python train.py --n_layer=11 --d_model=320 --n_experts=32 --experts_per_token=2 --d_expert=96 --d_shared_expert=192 --activation="drelu" --moe_layers=[1, 2, 3, 4, 5, 6, 7, 8, 9, 10] --router_score="softmax" --normalize_top_k=false --routed_scale=1.0 --balance_loss=0.0115 --balance_bias=false --init_std_router=0.0159 --lr_router=0.000596 --n_head=5 --n_kv_head=1 --head_dim=64 --vocab_size=16384 --norm="rmsnorm" --norm_place="pre" --norm_eps=1e-06 --positions="rope" --rope_base=10000.0 --rope_fraction=1.0 --qk_norm=true --attn_scale=0.125 --tie_embeddings=false --parallel_block=false --extras=["capped logits"] --init="uniform" --init_std_qkv=0.0198 --init_std_o=0.0 --init_std_up=0.0198 --init_std_down=0.0 --optimizer="muon_variant" --lr=0.00986 --beta1=0.95 --weight_decay=0.042 --lr_head=0.00726 --warmup_steps=50 --schedule="cos" --final_lr_fraction=0.03 --batch_tokens=65536 --seq_len=512 --doc_mask=true --train_tokens=327400000 --steps=4996 --dataset="wikipedia_en"
Below are experts of layer 5 (counted from 0) of a mixture-of-experts language model. Rows are named router (the router's row for the expert), down (a neuron's output weights, with its number) and show model dimensions 0-159. Each number is 50 + 10 x the weight over its row's rms, rounded and kept within 0 to 99.
After each expert's rows: "raises" lists some tokens whose logits its average output raises strongly, later layers aside. This comes from a sample of Wikipedia text that the model never trained on.

# expert 20
router:36 53 28 57 49 53 56 50 60 48 66 59 50 34 45 56 47 54 57 47 66 64 30 41 54 56 53 34 51 22 60 42 42 37 46 47 58 54 41 40 47 64 42 47 42 49 73 49 51 43 54 45 40 46 46 29 37 56 59 37 30 56 62 68 38 51 56 46 54 39 40 82 70 49 41 59 45 53 53 53 45 51 55 39 51 48 44 58 42 59 45 40 34 57 44 50 48 52 42 45 36 33 52 42 34 55 35 32 71 51 41 59 43 55 33 39 59 52 30 58 60 55 49 50 55 63 42 38 53 53 59 55 59 37 41 48 37 53 60 63 63 66 65 44 49 55 52 42 40 42 53 56 45 66 45 60 48 28 63 40
down1:33 48 63 66 53 67 43 52 39 51 59 51 45 40 38 41 48 39 36 42 43 42 32 66 49 36 69 57 42 33 58 44 44 60 56 51 60 48 69 50 64 39 51 54 64 43 44 44 50 48 41 37 45 57 43 50 38 49 62 29 41 33 76 51 59 47 56 65 37 49 46 74 61 61 42 56 49 52 23 49 46 65 54 43 51 29 60 54 56 53 35 56 35 42 44 34 57 38 45 48 33 56 35 44 51 32 31 31 49 48 43 54 52 36 44 36 38 52 45 41 49 55 63 46 45 37 38 59 31 58 56 70 51 58 53 65 50 46 64 53 57 45 43 64 42 52 53 40 46 45 48 54 57 54 43 34 43 50 48 45
down2:50 36 52 34 46 55 48 40 62 30 65 54 55 49 48 52 29 49 50 53 41 66 53 49 42 64 32 31 59 53 31 38 52 57 42 59 35 37 53 48 62 36 54 55 65 49 28 57 38 43 48 39 57 25 55 51 49 49 50 41 63 60 69 38 52 33 42 52 24 56 38 45 35 45 48 63 46 53 51 57 61 60 54 67 60 50 51 48 39 60 72 49 61 37 53 48 58 48 51 33 55 52 66 40 56 41 36 51 69 59 61 52 69 26 52 51 44 56 57 53 40 37 35 51 64 54 44 45 58 52 59 43 30 50 52 62 52 70 46 51 43 53 50 46 40 48 28 51 35 43 55 32 39 60 54 53 36 55 59 48
raises: "at", " Club", "\n"

# expert 17
router:58 50 34 44 45 65 48 48 64 51 53 55 46 62 53 58 60 50 33 54 56 57 57 58 57 47 61 62 53 61 47 34 69 39 35 49 58 52 51 51 41 39 47 39 46 60 50 33 45 41 43 48 53 51 60 55 60 49 48 48 51 43 37 49 54 52 35 48 32 61 38 67 37 46 33 59 61 60 59 55 51 36 59 55 56 40 62 56 40 31 64 59 77 61 37 34 59 57 45 43 50 56 58 61 41 52 33 65 47 41 67 54 39 35 43 59 37 55 44 56 51 38 54 61 66 42 66 51 54 37 52 44 39 50 30 49 52 52 58 48 60 32 41 45 57 42 39 46 58 51 63 44 39 43 51 60 60 49 61 31
down2:40 49 63 43 49 34 37 43 64 55 50 65 41 58 65 46 38 61 65 63 53 57 47 55 52 57 43 36 48 44 41 45 52 65 65 49 46 28 47 72 44 39 62 53 50 34 40 68 50 45 56 54 54 55 55 58 51 34 41 62 51 36 53 46 52 43 26 51 45 27 41 53 54 45 62 61 34 55 53 46 58 69 56 66 56 54 61 41 44 43 47 54 74 49 39 42 45 52 60 59 48 43 49 31 49 52 53 48 60 50 63 43 56 55 44 60 50 63 47 56 40 67 65 37 60 57 48 37 45 36 55 48 51 58 53 59 71 61 56 52 42 33 62 57 69 40 65 44 47 53 37 37 39 47 48 39 45 66 42 40
down3:57 43 45 56 42 38 52 41 47 30 48 56 45 52 57 38 33 37 35 44 44 43 46 38 47 45 51 45 45 36 60 48 55 53 58 59 44 51 66 58 36 41 61 48 53 57 69 40 51 51 45 43 57 55 46 44 45 57 67 59 45 47 55 53 31 42 48 54 42 35 39 31 60 44 49 57 41 38 47 59 48 66 36 49 49 42 42 46 48 59 32 48 50 38 67 49 62 60 49 60 64 49 43 32 51 62 50 54 44 56 61 57 43 53 49 62 49 53 47 56 71 51 48 60 45 62 55 43 52 56 45 50 55 48 46 42 54 59 57 44 49 44 49 54 63 54 47 59 36 34 65 62 52 58 47 54 65 45 53 59
raises: "ia", "is", "al", "ul", "el"

# expert 19
router:56 51 51 57 48 38 65 61 43 51 54 49 39 30 38 52 56 55 60 46 65 43 47 41 53 42 29 61 37 50 62 57 53 56 39 37 48 71 63 47 48 50 50 43 33 35 50 49 73 59 37 57 51 38 43 58 46 61 58 39 48 49 46 43 48 60 35 64 56 33 50 38 58 62 67 68 55 63 43 55 49 67 38 52 48 62 67 54 37 41 58 45 52 60 51 33 46 48 59 48 55 47 62 59 35 76 30 51 43 67 48 51 38 49 50 55 59 57 50 57 48 42 39 50 32 46 62 49 61 58 53 32 46 57 55 58 41 47 45 33 56 49 71 56 56 59 63 30 53 54 37 28 47 60 51 52 62 49 57 39
down0:68 53 50 55 53 54 53 54 64 44 36 38 41 62 54 48 56 54 45 48 56 36 41 54 49 57 48 66 59 52 59 61 58 56 35 61 44 49 52 47 41 44 46 50 51 59 63 47 46 58 42 36 59 47 55 47 55 53 47 45 37 63 66 47 58 43 48 56 42 50 40 45 36 55 52 68 43 57 42 71 53 46 45 33 46 39 66 66 83 19 64 46 45 36 50 37 46 37 38 45 29 46 59 47 46 47 50 60 68 53 50 46 41 43 43 58 56 36 51 50 45 56 29 45 44 49 62 45 56 46 55 48 53 50 60 52 63 66 12 45 50 63 45 56 40 76 39 39 56 62 44 45 43 58 53 66 51 63 47 42
down1:27 55 63 74 44 71 36 65 46 51 44 61 39 39 43 40 42 35 37 43 50 66 45 41 40 55 37 51 53 55 47 52 67 61 41 57 44 56 27 44 51 51 66 47 45 47 49 64 55 53 57 65 61 60 64 44 55 40 27 44 48 54 56 41 48 35 37 39 19 54 42 57 68 57 27 62 61 28 52 45 47 65 44 57 68 41 41 51 49 38 47 43 65 64 57 51 47 46 33 50 60 51 41 55 48 55 53 49 37 50 59 38 61 54 46 45 54 62 21 45 29 51 54 53 39 64 42 40 53 66 57 55 59 34 55 39 45 41 54 52 34 41 56 55 59 58 59 40 54 54 42 57 62 57 55 54 54 30 49 57
raises: " and", ".", " or", " "

# expert 11
router:46 80 51 47 39 40 45 53 53 50 51 38 50 49 39 55 47 35 56 44 46 37 62 40 49 50 66 58 52 51 67 36 43 62 51 69 30 53 41 55 30 48 43 58 39 65 43 49 58 41 59 49 60 55 64 64 22 67 52 56 62 60 59 38 57 37 52 44 50 44 61 46 53 39 55 64 46 62 67 41 41 70 51 59 33 47 53 49 55 58 46 62 38 64 56 37 44 63 66 51 46 48 60 67 46 30 37 31 33 47 40 49 59 52 41 47 52 59 60 57 54 66 75 45 49 59 37 69 43 44 38 58 48 36 50 48 70 47 51 31 44 43 52 53 43 40 50 45 38 57 58 43 59 46 54 51 38 40 17 58
down1:46 54 66 61 48 47 30 44 49 58 46 36 41 37 39 43 65 50 49 44 46 39 49 42 53 70 47 65 49 61 54 70 44 60 56 47 44 34 43 58 39 41 59 40 36 55 53 49 47 53 68 59 52 51 66 30 26 51 75 35 62 44 49 44 44 45 54 43 57 65 54 54 57 49 59 57 45 49 44 32 50 48 40 66 30 26 41 44 79 56 34 45 57 60 56 46 55 48 42 60 41 43 53 41 56 39 51 51 39 59 57 42 48 36 49 54 62 64 50 55 45 48 44 56 55 61 38 51 46 50 45 48 27 31 62 51 67 44 48 62 58 36 50 66 38 47 47 68 43 65 55 48 46 54 62 64 45 54 43 64
down2:49 56 29 49 55 77 27 56 58 60 36 38 71 70 47 59 43 74 50 54 42 52 52 45 54 66 48 60 52 60 56 60 51 48 52 49 66 56 57 48 68 48 67 51 57 44 56 51 49 45 62 48 65 45 48 60 65 38 51 60 58 42 47 63 49 40 63 34 61 49 50 73 55 60 51 49 43 39 54 50 42 55 56 25 47 50 65 36 99 44 41 52 48 55 50 75 49 39 51 70 49 35 59 64 55 73 41 51 53 42 65 59 48 46 49 46 54 51 52 71 45 36 51 45 34 44 47 51 37 34 41 49 36 56 43 45 37 45 48 36 69 45 58 65 36 58 37 38 55 51 71 49 52 40 48 40 52 50 58 46
raises: " and", ",", " ", " in", "\n", " ("

# expert 31
router:61 33 49 59 58 40 60 48 44 60 40 55 62 69 58 44 51 27 62 35 56 58 56 45 59 52 57 35 62 56 59 52 55 48 73 37 42 52 43 63 51 32 55 56 61 39 65 62 50 55 39 40 38 39 48 36 30 37 51 47 54 39 44 40 40 52 44 56 60 36 70 46 36 38 50 37 50 39 63 56 45 44 51 57 49 54 65 43 46 47 37 59 45 49 35 53 47 65 49 52 58 43 35 41 39 58 69 62 44 58 65 48 58 45 44 48 31 62 36 48 61 64 51 60 65 45 46 49 54 52 33 60 67 42 52 57 68 63 37 54 57 56 43 35 31 52 40 57 59 52 55 48 51 61 62 43 54 66 40 58
down2:54 36 51 41 52 51 63 52 51 53 38 72 42 51 53 51 35 64 36 43 43 53 23 61 44 43 50 50 36 40 33 46 60 50 57 53 55 57 62 57 70 50 61 38 31 61 54 38 54 44 54 60 58 57 42 59 87 36 48 57 48 41 59 41 57 55 50 48 54 56 55 49 45 53 51 54 51 46 57 56 56 48 56 48 57 55 46 29 56 41 60 55 51 50 41 52 52 43 42 46 51 40 47 60 46 52 45 42 45 25 42 53 62 46 52 67 68 29 37 46 49 67 31 63 44 62 60 64 49 48 57 65 45 36 68 51 51 53 51 64 45 66 57 43 56 32 54 37 60 37 43 37 41 50 45 39 34 59 50 52
down3:57 39 56 44 47 40 38 36 46 55 31 48 39 51 53 61 31 54 51 49 70 53 43 80 66 52 55 52 47 47 43 58 45 52 71 32 50 63 34 44 39 38 48 55 32 46 68 45 40 47 36 50 55 35 51 67 62 49 61 36 49 59 59 42 53 44 52 51 61 41 56 47 36 49 40 49 42 60 44 43 37 38 58 57 57 46 46 46 44 45 52 41 56 57 59 54 40 70 51 55 56 49 53 50 54 45 60 54 45 51 44 55 44 42 48 49 57 66 68 49 60 58 51 50 39 54 37 70 59 70 26 54 46 43 42 41 56 41 49 62 50 63 32 30 40 65 41 32 50 35 52 62 58 53 39 59 57 45 46 56
raises: "==", "===", "The", "M", "In", "R"

# expert 9
router:38 38 34 55 47 69 42 47 52 39 37 63 53 46 54 45 46 42 39 51 45 43 59 67 57 26 49 65 37 50 60 58 60 48 30 60 39 45 57 38 52 49 50 57 55 41 36 59 28 48 38 52 57 39 55 55 52 55 50 57 51 43 44 48 58 58 37 64 68 61 35 56 44 60 37 43 41 55 42 45 49 36 43 46 43 45 46 55 27 68 49 67 36 47 62 59 35 69 59 59 47 59 41 37 45 40 56 51 40 47 77 48 40 60 59 54 52 44 68 53 46 50 45 43 47 48 50 48 57 44 40 54 48 40 51 42 46 43 46 58 40 65 51 15 61 35 50 53 53 57 34 38 66 38 34 32 48 56 51 33
down2:58 50 53 43 44 33 40 54 57 44 58 32 53 47 60 49 69 68 42 45 51 45 34 35 42 64 44 55 54 64 50 42 39 42 57 59 55 58 60 44 42 47 67 67 25 47 43 40 50 52 46 58 58 48 48 56 50 53 64 65 48 59 44 58 46 43 62 52 43 42 52 44 50 44 53 33 53 54 57 60 33 44 73 50 43 54 50 50 47 33 33 54 54 43 48 49 67 53 64 41 55 56 43 39 65 38 53 50 58 56 39 56 52 35 40 32 36 61 36 21 50 37 54 51 62 79 49 68 53 58 59 60 57 50 49 46 68 56 32 48 51 49 43 53 51 58 56 52 56 57 30 47 38 86 46 68 51 56 50 43
down3:44 26 41 51 60 56 60 39 49 60 58 31 45 51 47 58 53 49 58 39 53 42 56 49 60 49 46 48 67 32 56 57 47 39 57 55 51 49 41 66 70 76 54 51 40 51 61 48 69 54 56 52 62 49 60 35 49 48 47 50 50 53 58 38 68 54 52 55 66 49 41 28 47 46 59 46 52 37 48 58 41 49 63 47 45 45 38 41 51 63 41 52 30 67 53 82 40 62 53 47 41 58 48 32 50 66 51 44 68 46 40 31 43 62 57 58 45 47 69 54 53 41 60 49 53 57 38 58 61 35 55 35 68 53 48 60 49 35 37 46 53 40 57 57 42 60 50 55 47 34 65 53 47 39 52 35 56 56 59 50
raises: " ", " (", ",", "is", ".", " and"

# expert 29
router:43 53 62 63 40 63 54 54 48 46 60 62 55 67 46 44 66 56 53 44 52 52 62 55 66 41 70 56 47 37 49 35 26 59 37 37 56 39 35 44 59 57 44 47 45 47 34 26 56 49 52 66 65 52 53 40 53 51 54 28 67 52 25 51 57 55 45 60 38 59 68 55 59 54 55 50 36 58 57 51 58 61 31 44 46 64 48 50 55 47 58 60 60 62 51 59 41 61 65 45 39 61 46 61 52 45 47 54 39 52 64 55 49 42 56 60 44 39 37 45 34 47 43 60 48 39 54 34 47 39 51 45 58 62 39 59 54 44 63 49 52 55 52 62 53 47 50 49 35 42 48 63 57 49 56 71 63 64 37 53
down2:35 60 61 61 45 66 59 30 41 59 59 40 63 55 48 51 45 52 47 55 47 71 53 48 46 54 36 56 48 52 26 61 40 68 51 57 57 45 68 32 44 55 49 42 36 47 63 58 51 46 39 58 51 31 61 56 29 57 61 58 54 52 52 59 45 47 33 51 66 54 40 43 42 49 46 59 47 35 64 36 53 68 57 54 33 38 47 49 62 39 40 44 58 63 53 36 42 44 47 46 42 52 61 56 48 41 47 55 46 54 55 54 51 52 44 59 45 60 48 63 47 56 64 51 43 38 61 44 69 42 46 54 48 52 53 41 63 57 45 40 60 38 43 57 43 51 39 48 68 39 64 55 68 37 58 48 44 39 30 49
down3:44 40 59 52 52 47 63 39 42 51 40 47 56 43 47 37 52 55 47 37 55 42 63 44 65 46 63 51 62 38 50 41 47 46 56 53 46 48 40 67 50 48 43 37 58 48 64 31 50 33 44 33 36 48 62 39 46 63 45 41 47 64 48 53 50 53 39 73 63 57 49 51 51 63 43 60 46 50 66 49 57 39 64 64 49 52 65 53 74 48 48 62 41 45 40 60 47 45 48 55 65 50 39 48 37 60 53 49 64 58 55 63 47 66 62 69 55 43 43 45 48 46 57 46 49 44 54 57 73 56 51 50 50 24 50 41 40 56 45 54 68 61 43 49 53 53 48 55 51 54 64 54 59 27 13 40 58 48 49 51
raises: " L", " M", " and", ",", " or", " F"

# expert 15
router:28 31 42 53 58 43 40 45 39 45 45 40 32 62 53 53 52 58 50 46 54 42 34 57 41 84 51 29 40 54 51 52 57 49 67 49 48 63 56 48 54 64 66 44 46 49 70 54 41 41 56 45 61 44 58 50 61 44 47 53 52 65 66 44 33 50 58 58 39 36 35 26 48 53 47 62 53 44 38 53 48 56 67 59 57 60 60 46 51 53 35 38 48 53 54 29 50 47 45 69 58 58 36 49 48 59 64 67 50 50 40 50 52 53 49 41 33 44 19 44 33 55 52 41 54 46 57 51 55 38 41 62 49 43 48 47 57 38 46 56 52 40 52 55 51 63 53 62 70 49 46 62 63 46 39 48 41 39 53 56
down1:42 41 33 59 47 35 39 38 56 60 47 57 62 27 44 40 32 59 48 50 43 67 52 67 67 42 43 56 52 52 68 40 28 42 48 41 53 49 38 47 43 46 59 53 51 74 47 52 47 63 53 54 43 60 40 33 71 51 48 28 51 56 50 45 40 57 70 48 70 59 39 51 44 42 40 48 55 75 60 44 38 52 38 62 37 43 50 42 58 45 49 44 54 44 56 62 49 52 75 65 47 45 72 49 51 44 47 48 23 48 40 51 65 59 50 51 53 53 49 55 26 50 61 53 51 58 52 53 34 38 62 57 42 56 51 38 38 50 29 46 37 50 52 61 29 48 61 35 45 63 46 45 33 45 40 57 44 78 40 46
down2:47 73 55 41 45 41 56 33 39 47 41 56 61 53 48 60 60 51 55 59 81 52 73 50 51 54 53 44 46 48 48 59 59 54 63 44 56 50 51 28 63 48 45 46 49 68 80 50 53 48 29 47 56 58 41 43 51 51 37 48 36 46 41 55 62 53 41 46 49 41 54 49 46 48 58 49 46 50 54 59 47 63 61 47 34 50 56 62 49 46 40 31 65 49 59 63 59 32 68 50 17 55 47 66 52 50 40 49 46 36 59 43 48 52 41 71 53 53 54 58 54 62 45 67 48 52 50 48 49 59 44 62 64 67 42 46 45 42 46 42 65 59 38 34 53 57 47 68 64 48 48 53 61 50 42 48 45 47 45 54
raises: " ", "et", " in", "o"

# expert 14
router:40 44 38 47 48 56 49 37 64 39 47 49 43 52 65 45 58 43 45 34 45 57 41 42 62 41 56 44 55 50 51 55 65 68 27 50 47 53 53 53 46 49 63 52 43 34 46 52 48 57 54 54 45 33 55 44 65 70 40 68 24 39 53 42 49 47 48 33 72 42 39 36 45 59 51 43 46 42 53 57 51 46 57 42 60 43 60 38 54 31 75 52 62 49 67 47 45 41 39 52 56 51 69 35 54 70 61 45 56 42 35 37 47 43 51 60 40 44 52 37 50 46 45 46 57 47 35 64 58 65 53 29 50 49 62 45 42 65 42 54 53 57 56 39 56 42 59 47 45 51 52 43 57 62 63 37 39 41 47 50
down1:62 59 44 69 56 56 51 47 65 41 52 59 42 61 56 56 39 46 56 41 41 40 64 54 46 38 43 58 49 37 47 56 51 47 47 41 35 57 64 38 33 36 47 60 46 56 53 53 67 52 52 28 46 46 54 36 63 58 66 49 49 46 40 43 47 53 51 41 60 52 54 75 47 40 42 50 49 49 53 46 48 58 64 52 61 44 42 61 58 44 37 59 67 64 72 49 40 49 64 56 56 41 45 41 31 55 70 50 48 44 52 25 51 67 65 39 38 51 42 49 57 59 46 48 68 48 26 57 54 70 63 37 35 77 42 45 37 56 67 42 59 59 51 39 40 42 53 43 48 54 47 43 67 44 72 55 61 43 45 35
down2:68 35 52 33 63 47 58 48 54 71 43 57 46 41 59 52 48 43 43 32 52 45 50 50 62 52 42 53 72 63 60 53 50 44 57 42 48 49 53 57 53 42 50 48 49 58 57 73 46 58 55 40 60 45 39 44 54 46 58 50 53 47 76 54 65 64 55 64 45 40 53 36 46 56 52 54 50 35 42 40 55 57 72 46 48 61 53 52 57 37 53 55 51 33 53 43 38 42 48 73 50 75 52 41 45 53 62 43 41 45 63 42 42 48 42 44 36 53 58 41 41 48 52 34 40 55 48 39 58 61 46 58 45 71 43 64 51 40 48 42 55 49 50 62 45 45 34 43 60 48 44 74 41 64 64 67 45 43 64 45
raises: "ed", "an", "er", "1", "v", "2"

# expert 18
router:53 65 57 35 56 46 58 59 48 47 47 60 41 37 44 53 47 57 47 56 49 44 59 57 60 68 40 58 50 56 35 44 42 47 52 57 44 47 46 50 60 44 39 68 55 47 38 42 73 48 61 30 56 40 40 55 45 50 54 55 75 57 55 59 51 45 44 48 51 54 49 62 46 35 31 55 48 64 74 52 67 59 38 54 47 55 61 53 50 53 56 30 45 47 54 60 60 56 54 49 50 54 42 60 64 55 56 49 48 47 46 52 68 45 58 59 33 30 45 54 45 47 67 56 42 39 56 59 37 68 56 54 45 48 62 57 58 76 44 35 48 50 57 42 61 47 51 55 63 58 29 32 71 47 52 52 47 69 40 58
down2:49 62 41 40 33 45 55 47 48 44 52 40 64 37 54 44 50 61 51 53 59 60 34 35 51 48 48 60 56 56 50 37 09 40 41 36 59 58 51 55 49 66 51 60 58 48 48 57 53 60 59 52 57 45 55 64 71 67 51 66 38 48 45 46 55 63 48 65 36 51 64 57 57 43 54 53 64 41 44 63 40 61 53 72 59 58 51 65 38 44 39 47 50 61 56 44 56 60 57 56 42 44 40 75 41 55 61 50 51 45 76 50 56 48 43 33 54 35 66 50 47 51 46 67 61 56 62 51 41 27 52 47 62 34 59 43 49 43 55 64 56 69 58 57 68 53 51 38 45 51 46 51 44 49 62 45 53 51 65 41
down3:59 48 69 51 39 55 61 51 52 42 43 42 48 44 39 47 40 32 51 65 35 53 43 54 56 46 43 51 52 62 59 40 51 53 56 47 47 70 47 46 50 54 69 55 51 59 58 44 59 49 54 46 42 68 33 67 52 41 59 49 48 43 44 54 53 36 41 55 42 48 40 80 48 57 49 50 36 54 52 57 45 56 54 54 44 47 47 51 44 57 51 38 54 40 54 49 63 65 38 54 29 30 57 51 47 32 39 45 60 59 47 36 49 57 34 55 67 40 42 54 68 79 44 59 49 51 49 43 48 59 47 51 49 49 65 48 45 52 57 35 47 55 48 49 46 49 46 48 55 56 47 63 59 47 52 60 49 47 45 64
raises: " and", ",", "–", "/", "-", " ("

# expert 8
router:50 40 40 55 63 50 50 67 51 70 55 49 58 58 54 41 47 40 57 34 64 54 51 39 54 57 58 36 48 47 60 64 52 42 58 36 52 63 44 59 53 25 50 52 53 50 50 62 41 55 62 35 43 37 61 45 42 32 49 58 55 44 60 44 45 45 63 53 46 43 69 50 31 39 52 47 51 47 46 50 40 42 45 46 46 44 51 36 37 43 34 47 50 51 58 62 61 65 64 55 64 47 47 34 45 48 64 47 47 43 44 58 48 42 52 42 31 60 43 48 47 67 61 65 57 64 44 38 55 56 33 63 72 46 59 44 60 56 48 49 46 63 44 49 35 46 37 48 53 51 55 62 47 44 47 55 67 67 60 55
down2:46 55 49 72 29 61 52 60 49 70 40 48 51 44 45 51 56 68 48 52 60 35 33 46 57 35 56 65 41 44 40 45 67 57 40 59 53 57 58 40 65 53 51 49 47 39 44 46 60 44 52 50 70 20 54 50 46 55 66 46 68 52 55 62 57 40 44 69 45 49 37 52 48 54 39 32 38 57 58 40 49 44 64 51 52 58 51 30 54 61 37 51 53 53 40 46 55 56 39 59 58 63 45 53 52 47 50 62 59 62 57 52 49 54 54 66 54 37 50 36 53 50 67 31 53 47 50 54 55 46 45 43 55 28 59 47 40 68 74 47 36 36 53 55 52 42 60 30 54 57 37 57 48 42 41 37 50 59 42 39
down3:45 70 45 52 42 48 45 46 47 53 43 52 62 57 57 53 51 52 53 37 35 51 59 44 55 56 61 40 41 52 32 35 53 51 56 56 69 56 50 38 64 52 67 32 53 44 45 63 43 52 32 53 62 40 41 67 67 57 66 42 44 40 47 47 52 34 44 52 60 41 47 42 45 52 54 42 47 68 50 51 56 38 66 60 44 58 49 43 56 52 48 47 59 47 58 44 50 36 24 41 56 43 45 58 58 49 60 20 64 59 53 37 67 75 52 36 42 61 53 45 75 43 52 48 60 49 37 56 58 59 55 44 54 78 36 61 40 54 43 63 46 56 64 50 32 57 65 45 47 59 43 40 44 61 57 66 56 57 47 66
raises: "The", "T", "In", "===", "S", "A"

# expert 0
router:55 43 71 54 49 60 64 64 48 42 43 50 36 62 50 54 56 55 23 57 37 44 53 48 49 43 62 56 43 47 39 58 60 45 42 38 48 60 43 58 37 47 61 69 50 57 31 57 48 36 64 56 69 52 46 39 53 54 61 47 63 53 30 43 55 59 38 51 48 61 67 28 47 34 58 70 59 46 42 59 52 43 31 44 63 39 63 42 42 41 55 55 66 54 44 53 54 55 35 38 57 32 74 37 34 68 42 62 65 55 48 59 41 50 65 49 51 57 61 59 45 50 65 72 32 55 60 34 62 49 66 26 59 63 37 66 65 50 51 59 35 55 50 60 53 56 36 56 42 48 36 61 39 43 52 40 68 51 47 41
down1:53 52 47 59 43 61 60 42 54 50 57 57 45 51 43 55 47 28 40 48 53 83 63 49 38 57 43 56 56 40 44 45 30 45 53 63 59 39 42 25 43 58 49 45 38 36 71 60 42 32 51 56 48 43 42 54 19 68 63 40 41 43 50 48 48 45 49 38 61 62 35 47 46 63 49 52 66 61 58 46 49 56 40 46 31 42 52 49 53 50 71 41 52 43 56 45 48 48 44 53 52 41 62 45 36 70 53 47 63 47 54 41 60 40 48 68 48 49 62 54 48 56 34 61 62 55 58 42 57 44 43 39 62 47 51 52 49 39 56 47 50 39 52 36 51 34 37 71 65 36 68 45 63 49 62 55 48 60 57 57
down2:60 66 76 51 33 55 52 32 59 47 68 46 41 59 34 48 62 67 51 55 38 42 51 46 56 38 59 48 43 40 54 28 39 55 49 36 70 54 53 48 34 41 30 48 54 32 68 55 49 51 74 34 55 35 56 43 64 40 44 47 35 52 52 54 50 75 49 45 57 64 50 58 60 60 52 54 43 45 67 46 50 57 60 46 63 49 57 36 99 54 53 64 44 59 46 45 56 49 39 53 49 50 66 42 53 48 49 58 58 48 53 62 53 44 52 50 41 44 53 49 40 43 38 43 64 67 70 45 47 40 57 38 66 63 41 53 50 53 47 55 51 55 53 45 51 57 60 56 41 48 39 60 47 37 39 46 46 41 54 41
raises: " and", " ", " N", " S", " W"

# expert 22
router:66 42 61 47 37 62 66 49 41 40 57 64 43 55 63 54 55 53 32 49 44 22 45 54 49 33 60 67 52 65 56 37 51 60 29 47 42 61 41 47 36 38 48 50 53 37 54 43 53 46 51 59 56 49 40 58 70 28 66 38 45 47 49 53 57 61 50 48 56 54 48 52 41 57 42 60 64 44 37 63 45 40 47 52 50 43 44 56 36 40 57 44 55 46 30 47 35 41 63 53 51 53 67 42 29 47 52 40 61 41 57 41 32 51 57 46 37 54 49 46 42 52 37 48 58 53 60 49 50 46 46 44 29 47 43 64 48 71 64 51 51 50 41 44 58 54 47 51 56 49 64 43 29 43 48 59 54 56 51 49
down2:46 50 58 45 39 47 34 34 56 53 38 57 26 65 55 48 49 50 57 32 48 61 61 61 49 43 48 32 56 52 42 42 51 63 37 49 49 56 45 51 50 41 30 67 56 36 43 53 70 55 52 38 47 38 58 49 58 50 42 49 45 51 61 38 63 43 39 55 48 54 41 47 56 43 38 43 49 44 59 54 41 44 45 54 60 51 57 55 52 36 61 48 46 40 44 66 47 54 35 46 55 40 53 39 57 36 38 58 53 68 52 36 50 49 57 57 48 55 64 33 36 36 33 55 63 33 40 56 59 60 36 35 57 58 42 38 66 51 56 53 47 37 38 49 62 44 51 44 46 37 37 56 32 43 37 64 63 49 40 31
down3:41 53 43 59 52 52 52 49 52 60 54 48 44 50 56 60 64 49 44 52 40 44 36 32 54 49 47 49 31 32 62 73 60 48 58 62 49 46 53 43 58 43 45 42 47 45 64 32 63 43 40 66 66 53 50 43 44 57 66 45 46 54 37 70 67 57 61 51 48 38 46 54 39 42 36 58 67 63 48 60 61 52 49 62 40 62 42 55 67 58 47 49 51 29 55 44 45 61 45 61 60 51 58 54 60 58 52 57 50 57 42 52 59 64 56 69 36 56 49 55 47 37 43 40 56 68 52 55 55 22 59 42 48 70 44 54 65 60 56 34 58 60 44 46 50 51 63 57 66 47 49 39 43 66 40 64 45 51 44 64
raises: "i", "er", "im", "o", ".", " "

# expert 3
router:72 37 54 27 56 58 54 30 46 53 51 47 55 41 59 44 57 67 51 43 37 61 58 39 58 61 50 37 46 60 73 56 42 41 58 62 31 43 38 53 57 75 43 52 47 56 63 37 59 46 42 46 58 59 45 59 51 35 64 48 57 63 57 68 52 40 73 52 34 54 41 54 61 58 61 40 40 46 38 40 45 57 56 60 51 55 73 49 44 57 45 46 45 54 54 48 45 45 54 56 42 56 31 74 65 33 71 39 44 50 54 49 55 46 48 58 47 50 40 36 42 45 68 33 58 64 48 60 55 42 44 72 57 31 36 47 49 38 39 46 39 53 55 61 55 47 73 51 43 45 55 57 50 45 44 51 48 48 40 56
down2:58 59 34 47 50 56 57 44 47 59 39 60 19 60 59 45 52 60 45 63 44 54 43 45 56 42 42 52 58 38 46 49 49 44 49 46 51 67 54 47 58 44 58 24 52 66 44 55 75 57 35 49 60 51 43 45 49 57 51 43 50 52 46 34 54 51 33 47 40 43 53 66 46 63 54 41 45 37 53 56 31 51 51 50 52 36 61 80 72 61 47 43 61 50 51 50 42 52 47 61 41 44 39 51 40 43 58 33 55 43 54 38 44 50 35 63 47 47 50 47 74 44 61 59 47 59 46 32 54 35 17 60 54 65 49 34 44 68 44 49 50 42 67 50 42 42 53 60 39 60 46 54 58 59 57 24 58 66 51 56
down3:43 35 58 68 58 39 63 42 41 64 34 41 46 56 53 29 51 46 44 45 58 47 75 44 70 45 44 40 46 51 53 61 61 62 31 63 44 44 30 42 65 53 49 51 40 44 53 61 63 54 65 72 60 58 42 21 50 60 58 56 47 66 49 53 54 47 67 48 49 46 54 50 44 34 60 55 49 47 60 51 38 61 54 52 31 48 49 53 75 58 39 40 54 46 66 41 34 31 64 48 39 47 37 44 83 43 33 53 61 41 38 58 39 40 58 55 59 45 60 49 54 58 49 40 48 54 45 58 48 62 51 60 64 36 52 51 63 55 47 54 63 64 62 49 79 42 44 55 55 56 66 59 52 61 43 46 51 54 35 72
raises: " a", " ", " the", " an"